Below are experts of layer 6 (counted from 0) of a mixture-of-experts language model. Rows are named router (the router's row for the expert), gate (a neuron's input weights, with its number), up (a neuron's input weights, with its number), down (a neuron's output weights, with its number) and show model dimensions 0-63. Each number is 128 + 32 x the weight over its row's rms, rounded and kept within 0 to 255.
Before each expert's rows: "comes after" lists some tokens at least twice as common just before its tokens as in all text. This comes from a sample of Wikipedia text that the model never trained on. Tokens count by the router's weight.

# expert 43
comes after: "-", " |", " by", "|", "=", " by:"
router [155  93  99 155 128 136 160 148  87 148  84 109 133 138  98 159 143 155 188 133 129 210 128 100 132 146 181 156 165 122 160 146 108 190 116 111 108 142  84  82 141 180 116 100 123 119  94 147 179 165 172 133 140 144 115  51 132 150  73 139 146 159 101 135]
gate0 [120 131  98  94  97 102 120 144 122 127  86 133 184 103  98 125 121 174  77 144 144 135  82  85 136 136  93 166  64 169  70 131 120 155  80 152 127  84 103 146  98 157 187 153 139 154  86 154 160 150  78 167  94 125 156 154 132 156 118 150 125  75 134 100]
up0 [198 173 151 136 124 113 137 152 121 174 128 144 137 128 164 148  93 102  96 123 118 132 156 193 123 195 176 123 118 141  92 143 163 100 127 157 172 121 165  96 105 159  90 185  39 177 126 173 139 113 132 138 183 118 109 139 140 123 186 172 178 152  42 122]
down0 [ 75 160 157 183 124 127 131 186 126 109 137 150 147 144 130 146 149 123 145  55  72 176 148  90 174 123 132 176 156 103 135 215 135  92 124 118 148 131 153 114 129 126 106 114 110  80 123 169 116 138 134 150 151 206 200 179  86  70 181  83 131  74 163 175]
gate1 [116 132 129 118 121 110 112 157 112  83 106  80 139 137  71 144 171 159 113 104 165 141 134 148 131 161 100 130 150 181 105  94 156 132  71 131 105 155 151 103 174 196 178 106  98  93  99 121 140 109 121 156  84 102 149  91 125 153 146 160 144 161 138 149]
up1 [109 103 141  81  46 138 163 143 192  79  68 111 111  80 113  41 141 174 135 146 104 115  91 151  82 151 132 140 131 117 126 102 123 140 154 177 138  77 128 128  92 154 161 123 159 161 163  78 148 138 130  95 119 105 105 161 154  85 100  93  95 110 104  88]
down1 [118 103 127 181 132 172 150 132 123 119 202 159 115 109 103 183  97 135 185 127  89 174  68 163 168 116  87 105  94 113 127 117 139  81 166 139 167 118 121 131 154 110 132 130 128 110 140 145 133 113 119 107 106  43 134 129 149 119 130 162 127 173 140 106]
gate2 [ 49 159 175 123 132 183  96 126 165  94 157 182 199 142  75 155 123 123 131  89 112 131 118 169 130 103 114 163 128 149 153 157 131  98 113 127 103 160 159  99  97 132 148 199 142  79 132 105 164 111 110 116 166  94 114 100 184 121 106  91 174 118 170 138]
up2 [177 124 112 132 118 134 117 149 131 111  38 134 125 137 101 169 128  67 143 126 153 149 126 159 143  52 136  80 173 132 153 143  89 131 110 120 149  64 159 123 140 150  56 116 112  94 133 206 116 184 133  94 150 101 123 135 177 182 127 176 133 100  86 186]
down2 [ 93 129 151 112  97 132  85  25 107  48 140 120 117 114  72 118 110 171 138 143 158 120 132 177 133 123 124 139 144 113 180 114 143 132 143 172 155  94 107 124 161 122 142  74 176 123 118 153 109 125 144 108 107  55 155 100 133  79  92 102  95 120 164 110]
gate3 [173 102 146 184  85 115 169 167 137 140 137 101 131 214 145 110 181 125  93 161 112 155 125 146 141  98 120 171 162 188  89 123 130  89 182 111 187 132  98  69 135 115 106 130  70  81 128 147 136 197  96 127  83 107 161 101  97 128 111 146 141  43 116 142]
up3 [162 143 110  70 106  99 104 133 119 134 178 194 108 158 125 123 157 162 175 146  74  60 113 115 122 151 156 144 163 122 100 116 132  98 144 163 145 127 155 133 118 151 176 136 172 155 155 166 183 169 122  58 110 122  95 177 147 130 147 116 125 123 192 103]
down3 [ 92 137 133  63  93  88 173  84 150 174 132 130  93 165 102 120 168  85 118 139  87 126 114 115 156 165 129 192 101 150 144 160 139  89  92 135 139 180 118 115 149 100 126 163 132  99  91 157 130 153 152 119 127 140 123 131 113 162 125 120  98 109 101  76]
gate4 [144 144 115  91 154 156  67 149 133 136 146 162 103  82 151 158 157 106 128 131 119 140 110 142 148 131 123 177 197 126  92 127  99 148 147 137 107 176 138 142 115 142 165  89 135  77 113 124 148 188 119 143 132 176 173  95  99 132 149  76 173 120 129 123]
up4 [169 154 146 105 160  93 138 157  87 119 153 120  99 164  94 184 139 147 115  96 164  87 122 170 111  96 135 131  72 162 145 139 104  91 201  77  95 166 118  69 146 161 132 151 170 138 118 158 142 132 107 128 108 157 109 145  65 122 172 107 144 175  79  52]
down4 [147 140 166  85 187 137 115 162 172 100 149 135 119 135 134 129 103  82 112 125 106 116 119 150 159 144 132 181 111 131 148 109  97 134  44 116 118  80 103 112  53  96 205  77 110  99  70 143 110 133 162 193 152 129 119 133 125 109 109 142 159 124 142 137]

# expert 50
comes after: "|", " |", " 3", " 1", " 6", " 2"
router [ 75  78  61  77 196  92 161 195 151 153 123 137 126 222  99 105 113 109 171 109  84  83 127  90 101 176  63 188 176 141 124 149  62 162 104 146  80 129  66 172 156 132 103 184 155 100 115 167 137  82 135 181 152  98 131 101  72 155  93 136 122  76 133 145]
gate0 [114 151 148 131 146  67 148  98 129 105 123 104 176 169 132 149 168 152  93 132 107 140 171 119 124 133 133 136 145 152 106 152 137 141  93 123 128 122  77 101  84 112 103 170 118  60  63 160 163 131 109  80 117  92 173 182 154 135 141  79 126 200 187 134]
up0 [139 140 105 126 100 149 117 143 116  78 119 118 148  98 152  99 133 108 107 174 121 118 163 115 130 107 187 159  74  34 152 152 101 157 142 160  99 176 134 148  86 119 120 104 142 187 133  92 119 128 155  87 147 160  78 198 142 176 142  81 110 123 148 108]
down0 [164 119 109 197 140 147 154 150  93 120 146 122 143 151  36 111 157 144 140 113  83 126 116 154 101  94 126 140 158  59 113 151  90 122  71 190 121 136 104 154  58 103 117 127 122 142 188 138 118  91 119 120 154 160 116 137 140 186 110 209 111 121 111 146]
gate1 [117 121 138 162 111 158 181 162 143 156 130 172 146 115 121 137 143 144 104 145 110 141 147 118  77  31  81 150 133 108 110 155 159 103 170  85 179 157 164 105 132 145 109  75 173  89 185 110 158  61 132  98 131 129 162 142 141 118 124 153 150 162  73 162]
up1 [101  87 108 102 104 147 119 127  93  94 112 171 103 154 110 114 127 190 155 160 108  71 162 118 153  85 120 122 109 102 116 135 137 159 132 103 179 113 103 117  92 127  73  50 172 179  82 115 166  65 115 145 101  93 176 111  92  64 183 208  92 128 103 144]
down1 [104 180 170  67 154 171  76 165 186 141  66 157 106 198 140  89  97 128 110 155 152 133 169 125 146 124 124 130 111 127  70 109  83 104  59 210  87 152 181 183 136 109  83 172 193 170 125 118 102 176  87 154 127 137 133  78 160 122 104  93 103 140 124 133]
gate2 [157 173 121 107  68 180 148 151 113 147  77 119  79 163  63 110 167 155 112 165 130  67 100 131 133 146  77 114 108  99 102 120 140 114 170 120 123 186  86 216 166 172 218 149 155  82  85 132 196 142 134 126 158 141 182 160 107 141 124 147 119 114 132 142]
up2 [148 154  79 113 164 160 191 128 135 188 146  99 184 116  89 124 140 190 178 142 173 107 102 162 139 162 184 183 113 149  89 128 129  56 112 128 150 134 154 127 118 131 153  73 111  41 129 136 132 189  58 177 167 159 136 161 147 109 149 155 142 137 170 110]
down2 [161  83 164  75 142 125  61 111 120 131 190 122 142 138 115 206 144 106 125 154 116 108  95 115 137  81 115 165 148 171 131 137  71 135 136 139 114 131 132 149  94 181 146  90 202 164 102 122 134 131 130 136 144 167 149 118  87 163 114 126 134 120 149 152]
gate3 [ 96 138 129 203 148  77 147  91 124 114 130 151 103 140 143 121  98  43 149 157 172 185 144 138  66 128 154 140 171 158 134 122 151 117 171 163 120 199 122  71  46 112  72 139 169 116 117 188 106  88 165  67 149  98 120 109 153 145 115 117 180 142  80 163]
up3 [126 168  80 161  90 134 135 146 113  91 129 114 127  87 114  93 129 131 160 157 136  98  83 117 109 103 115 101 154 146 111 120 137 178 169  82 113 154 155 126 129 108 123 124 197 159 151 162 113 122 105  79 131 128  44 125 144 131 161  95 142 131  68 170]
down3 [169  97  46  90 129 146 146  81 105 124 100 127 107 127 160  75 115 157 156 103 175 117 139  78 140 146  92 135 149 138  90 150 100  97 148 122  91 139 144  92 169 125 122 148 114  66 147 154 113 129 133  77 135  83 106 139 152 102 172 189 108 155  73 145]
gate4 [150 145 141 125 129 130 118 122 150 192 153 109 136 130 108 147 112 156 146 135 128 124 132 125 109 132 141 151 132 149 107  99 100 106 118   9 129  48 107 145 146 122 120 155 113 184  80 185 175 112 138 147 108  93 140 151 133 138 102 157 173 120 112 110]
up4 [ 63 157 114 174 141 185 167 106 163 100 147 118 138 180  75 132  93 135  82 146 143  55 158  71  94 191 108 118  78 140  50 132 129 173 119 143 133 140 173 144 183  94  75 137 168 170 141 137 119 127  72 115 121  97 153 112 154 169 134  72 158 114 126 206]
down4 [149 125 138 128 101 233  95 156  95 117  87 130 158 116 109 155 123 114 145  86 144 158 126  84 164  91 137 129  74 136 202 157 137 113  98  83 122  48 161 152 128 137 156 145 121 163  76 122  96 116 128 196 121 124 122 116  93 161  86 155 125 154 112 181]

# expert 56
comes after: " a", " and", " the", " to", " \"", " un"
router [114 141 158 154  68 154 199 187 152 162 169 131 137  91 127 149 133 137  80 150 143 108  80 151  95 152 130 109 154 119 153 110 154  70 134 120 177 112 120  93 152  70 119 107  82 170 149 133 113 127 139  76 145  86 114 103  97 122 154 128  78 148 162  94]
gate0 [ 75 114 193 127 122 130  95 149 165 127 140 136  98 104 144 153 124 183 167 131 127 121 182 152 135  67 162 137 103 142 138 116 133  99 140 106 153  53 165  67  72 128 123 102 133  41  67  63 132 131 102 108 136 112  92 137  77 113 177 115  90 121  87 149]
up0 [107 144 119 123 128 158 114 120  66 159 165 163 115 151 106 122 169 164  74 163 152 150  94 126 160 145  65 126 140 159 126 117 139 113 111 100 107 161 129 126 139 127 140  98 128 153 173 140 106 140 141  93 151  58  96 128 183  93 130 164  91  77 137 150]
down0 [131 118 107 111 138  89 123  95  87 167 140 182 149 153 149  99 160 106 113 131 143 105  80  82 149 145 109 100 214 177  76 175 144 144  93 113 185 150 127 113  68 113  93 126 145  97 117  98 165 142 162  60 120 191 183 113 103 197 178 157 145 118 135 108]
gate1 [156 103 117 139  87 124 185  88 126 151  77 105 185 125 110  93 111  97 124 125 174 187 117 162 142 103 171 133 136 143 177 130 138 116 124 131 104  91  93  90 157 127 172  84 137 152  97 110 132 121 137 103  93  84 156 138  90 123 138 156  83  98 154 172]
up1 [ 99  97 120 154 123  98 165 116 120 138 125  83 199 124 102 112 134 186 123 113  81 191  95 130 122 126  73 126 172 155 155 149 128  89 188 211 159 159  79 135 218 120 112  64 142 137 126 181 125 135 108  72 171 125 101 128 150 134 123 101 166 133 225 132]
down1 [155 157 106 128 122 141 167 126  89 108 166 128 115 157  78 138 178 125 109 128 192 169 131 208 116 130 179 127 150 135  92 147 160 101 130 117 154 111 120 151  96  69  80  59 140 116  57 151 139 135 136 124  83  95  99 127 116  75  87  76  88 114 107 159]
gate2 [ 61  77  98  60 155 159 164  88 114 134  57 134 113 108 113 125 157 111 132 132 103 114 146 124 163 122  77 142 141 132 109 161 118 142  84 157 114 152 152  61  63 118 124 120  70 146 106 138 111  90 137 176 146 153 174 166 140 128 155 114 179 168 112  84]
up2 [107 105 122  98  77 132 107 118 176 139  78 145 156 101 108 101 175 104  94 152 117  91 110  83 137  85 100 137 124  92 118 190 137 124 117 142 176 119 170 105 111  96 137 100  34 135  85 110 126 106 159  92 153 110  97 188 159 181 185 132 157 157 117 141]
down2 [111 106 166  79 132 130 103 130 112 111 123  87  89  82 119 141 129 146  96 101 119 130 140 145 101 109  67 102 144 124 123 135 110 164 139 156 137 155 153 108 155 102 173  96 184 143 106  37  85 141  98  95  91  85 132 122  64 166 141 119 114 106  93 117]
gate3 [107 126 119  64 212 136 143 197 136 110 186 128 104 177 131 113 188 105 166 103 137 103  81 161 101 122 118 138 104 126 144 111 124 117 169 143  87 149 127 137 102 201 143 147 120 172  95 160 122 136 103  81 130 143 110 137  70  76 114 161 157 137 128 153]
up3 [ 86 180 106 198 152  77 143 138 125  93 179 166 115 104 160 105  79  92 145 132 147 110 113 100 139 165 113 119 134 167 187  81 156 143 115  95  95 163 143 157 128 190 131  52 185 125 135 139 132 163 194  98 129  52 132 174 151  80  75 147 111 151 104  95]
down3 [113 236 142 130 196 171 105  87 126 137 129 168 133 159 131  60  83  86 131 111  53 187 121 116 127 197 105 165 148 168  91 131 124 122 146 159 158 157 193  78 144 153 176  96 130 128  97 153  90 101 121 144 153 148 109 137 143 133 134  93 171 151  89 140]
gate4 [155  82 155 163  94 137 161 106  74 179 172  73 174 113 109 135 109 133  46  67 189 102  99 153 122 124  76 114 157 125 157 141 128 127 167  52  63 149 176 108  96 149 191 111 107 141 128 125 157 126 122 217 123  89  92 112 134 150 108 150 117 119 129 137]
up4 [111 179 146 112 130 107 170 143 148 123 144 117 126 180  93 116  62  99 150 155  75 121 155 117  86 123 140 130 137 124 132 168 125  91 136 129  66 132  95 140 115 146 144 134  94 111 112 154  82 138  88 146 153  54 170 107 115 151  88 124 154 150 167  81]
down4 [112 173  89 119 162 126 119 151 102 156 181 160 158  84 109 138 113 103 125 103 165  99 112  76 132 118 156 149  88 157 129 119 106 136 169  93 151 129 165 162 109  90 125 179  92 183 142 123 103 101  97  73 104 120 142 125 160 152  94 119  98 164 104 112]